config = dict(
    balance_loss=0.00139,
    lr_router=0.000571,
    beta1=0.9,
    train_tokens=549100000,
)
Below are experts of layer 3 (counted from 0) of a mixture-of-experts language model. Rows are named router (the router's row for the expert), up (a neuron's input weights, with its number), down (a neuron's output weights, with its number) and show model dimensions 56-111. Each number is 50 + 10 x the weight over its row's rms, rounded and kept within 0 to 99.
Before each expert's rows: "gets" lists some tokens that make up at least twice as much of what it gets as of all text; "mostly gets" lists some tokens that are sent to it at least half of the time. This comes from a sample of Wikipedia text that the model never trained on. Tokens count by the router's weight.

# expert 17
gets: ".", ").", "s.", "\n\n", "\".", "es."
mostly gets: ".", "s.", ").", "\".", "es.", "ing."
router:38 49 50 71 54 39 59 64 75 39 50 29 39 50 56 65 47 35 72 54 42 64 40 57 60 37 50 37 59 53 48 70 56 61 44 71 52 49 50 59 54 49 38 53 51 56 51 37 42 49 41 73 45 53 45 45
up0:61 35 54 41 33 62 67 28 57 61 73 48 62 40 61 44 45 28 56 53 64 62 32 58 50 51 44 43 40 53 58 58 41 49 49 51 45 57 41 69 60 40 48 60 42 54 43 47 36 57 52 39 50 55 40 47
down0:39 64 62 41 43 55 60 68 48 41 50 60 47 44 49 36 62 51 43 67 40 53 58 50 53 47 53 44 46 54 63 46 40 50 46 53 54 63 49 46 45 31 44 76 49 51 47 56 41 57 53 50 54 37 47 59

# expert 0
gets: " |", ";", " |  |", ") |", "\" |", "% |"
mostly gets: "\" |", "a |", "% |", ");", "i |", "o |"
router:30 44 40 62 51 50 43 56 53 58 46 43 48 60 50 64 54 38 62 44 51 57 40 59 56 56 53 44 63 57 63 55 51 42 53 54 52 71 41 47 61 41 57 55 51 40 64 47 45 37 41 49 23 72 60 37
up0:50 37 55 50 39 43 50 36 53 48 46 40 36 50 43 70 50 30 39 52 60 64 44 51 55 59 66 32 46 58 50 50 39 54 42 58 61 52 50 53 39 59 51 40 25 54 35 21 48 39 50 58 39 50 59 46
down0:44 59 56 41 48 40 54 47 65 36 51 48 65 54 44 44 49 65 32 48 70 66 64 74 47 62 44 50 49 47 65 64 36 63 67 48 41 56 43 50 48 55 33 38 45 48 48 44 40 32 58 41 33 42 64 46

# expert 18
gets: " | ", " ", "| ", ", ", " (", "; "
mostly gets: "In ", "″N ", "On ", " in the ", " In ", "\" | "
router:61 46 51 58 47 58 35 64 50 41 55 56 40 42 36 41 59 51 49 52 45 48 57 56 56 46 65 41 70 53 54 68 44 46 56 65 50 63 55 44 54 39 48 54 57 40 41 42 39 48 43 56 47 64 76 48
up0:42 39 53 48 58 50 56 55 38 54 40 31 50 46 43 61 46 62 56 31 50 66 38 44 47 56 46 55 55 53 57 32 32 48 34 40 44 57 35 49 52 53 81 44 53 32 50 37 42 55 54 52 44 64 50 39
down0:54 48 52 63 41 37 55 51 41 57 46 35 48 55 34 53 30 68 41 42 54 41 32 45 66 55 59 43 69 62 58 40 25 52 46 49 28 47 60 52 60 60 56 35 47 35 62 43 36 55 51 38 50 42 50 41

# expert 22
gets: " was", " and", ", and", " The", ", the", " is"
mostly gets: " was", " that the", ", which", " He was", " has", " and was"
router:67 48 48 52 41 57 34 57 50 50 38 42 43 64 34 46 54 34 58 37 54 62 24 39 44 46 60 49 68 74 37 63 39 51 62 62 47 61 34 41 66 35 57 62 43 40 58 29 44 59 48 64 49 63 52 32
up37:53 48 73 47 33 36 58 54 67 57 54 40 63 67 53 54 42 42 59 59 61 49 60 38 48 48 54 53 57 38 54 64 55 37 56 58 53 46 63 56 54 63 41 65 69 72 53 47 49 59 51 63 48 56 25 59
down37:60 26 36 29 49 43 40 52 36 35 61 49 39 44 47 52 51 39 46 56 61 55 60 41 21 53 55 48 55 49 66 32 38 37 62 62 45 40 51 33 58 48 55 51 52 44 55 51 30 70 57 52 49 43 31 39

# expert 6
gets: " the", "'s", " of the", " a", " in the", " to the"
mostly gets: "ed the", " part of the", "ing a", " of his", " member of the", "ed to the"
router:37 47 63 68 43 49 49 54 78 57 48 67 52 34 36 53 50 55 79 50 48 56 46 40 40 57 59 24 52 48 65 68 38 64 47 52 48 62 65 36 70 43 52 48 42 54 51 48 52 44 55 52 33 69 56 57
up37:55 48 59 46 30 54 56 53 47 59 66 51 61 54 60 47 44 20 45 59 42 52 44 41 49 45 46 54 46 38 49 52 67 42 48 52 33 37 24 57 45 52 43 62 54 60 62 47 38 50 54 39 58 59 45 56
down37:51 49 51 42 47 64 52 51 55 54 55 52 32 58 67 41 38 56 55 62 62 52 51 57 65 54 52 54 56 49 61 35 46 47 62 54 46 66 42 46 46 55 54 40 63 48 72 61 53 69 48 34 51 36 58 57

# expert 5
gets: "ly", " also", " more", " only", " later", " then"
mostly gets: " also", " more", " then", " but", " later", " so"
router:58 50 47 63 42 47 44 62 56 49 50 33 35 46 28 49 54 48 62 27 62 45 42 44 61 65 52 37 53 58 51 65 35 40 51 53 59 64 28 47 48 37 39 51 50 41 48 28 54 38 39 37 39 63 56 44
up0:51 35 66 42 44 60 63 37 55 61 47 40 44 39 28 42 48 57 47 41 55 49 56 73 65 23 34 34 56 54 63 41 37 55 58 42 62 53 53 66 38 46 61 52 64 62 69 42 46 40 57 46 48 60 32 44
down0:49 54 61 29 48 58 54 50 50 39 52 41 47 43 50 47 61 48 46 39 54 46 53 49 52 58 54 45 61 40 62 46 45 44 60 64 64 50 56 60 48 53 39 38 58 39 46 51 65 42 53 59 55 57 72 58

# expert 16
gets: "ian", " British", " American", " French", " German", "American"
mostly gets: " British", " Japanese", " German", " French", " Italian", " Russian"
router:60 53 53 53 50 65 45 68 69 57 52 52 45 68 45 54 73 40 64 43 57 45 48 52 55 57 44 47 67 43 63 67 53 52 53 59 51 55 47 42 66 52 59 53 44 40 41 33 50 37 41 53 19 48 46 52
up0:53 56 36 51 50 45 53 36 42 56 25 54 54 35 53 77 48 51 55 56 51 59 61 63 49 49 55 49 47 41 46 54 49 56 61 49 51 58 43 54 72 63 45 45 41 58 47 57 56 69 43 60 38 66 48 60
down0:47 66 58 58 51 45 47 45 48 45 51 47 51 53 45 65 67 58 68 67 39 49 49 58 44 53 60 58 53 40 45 57 47 66 69 69 62 31 49 54 50 62 47 53 55 56 51 56 45 60 39 40 55 33 47 50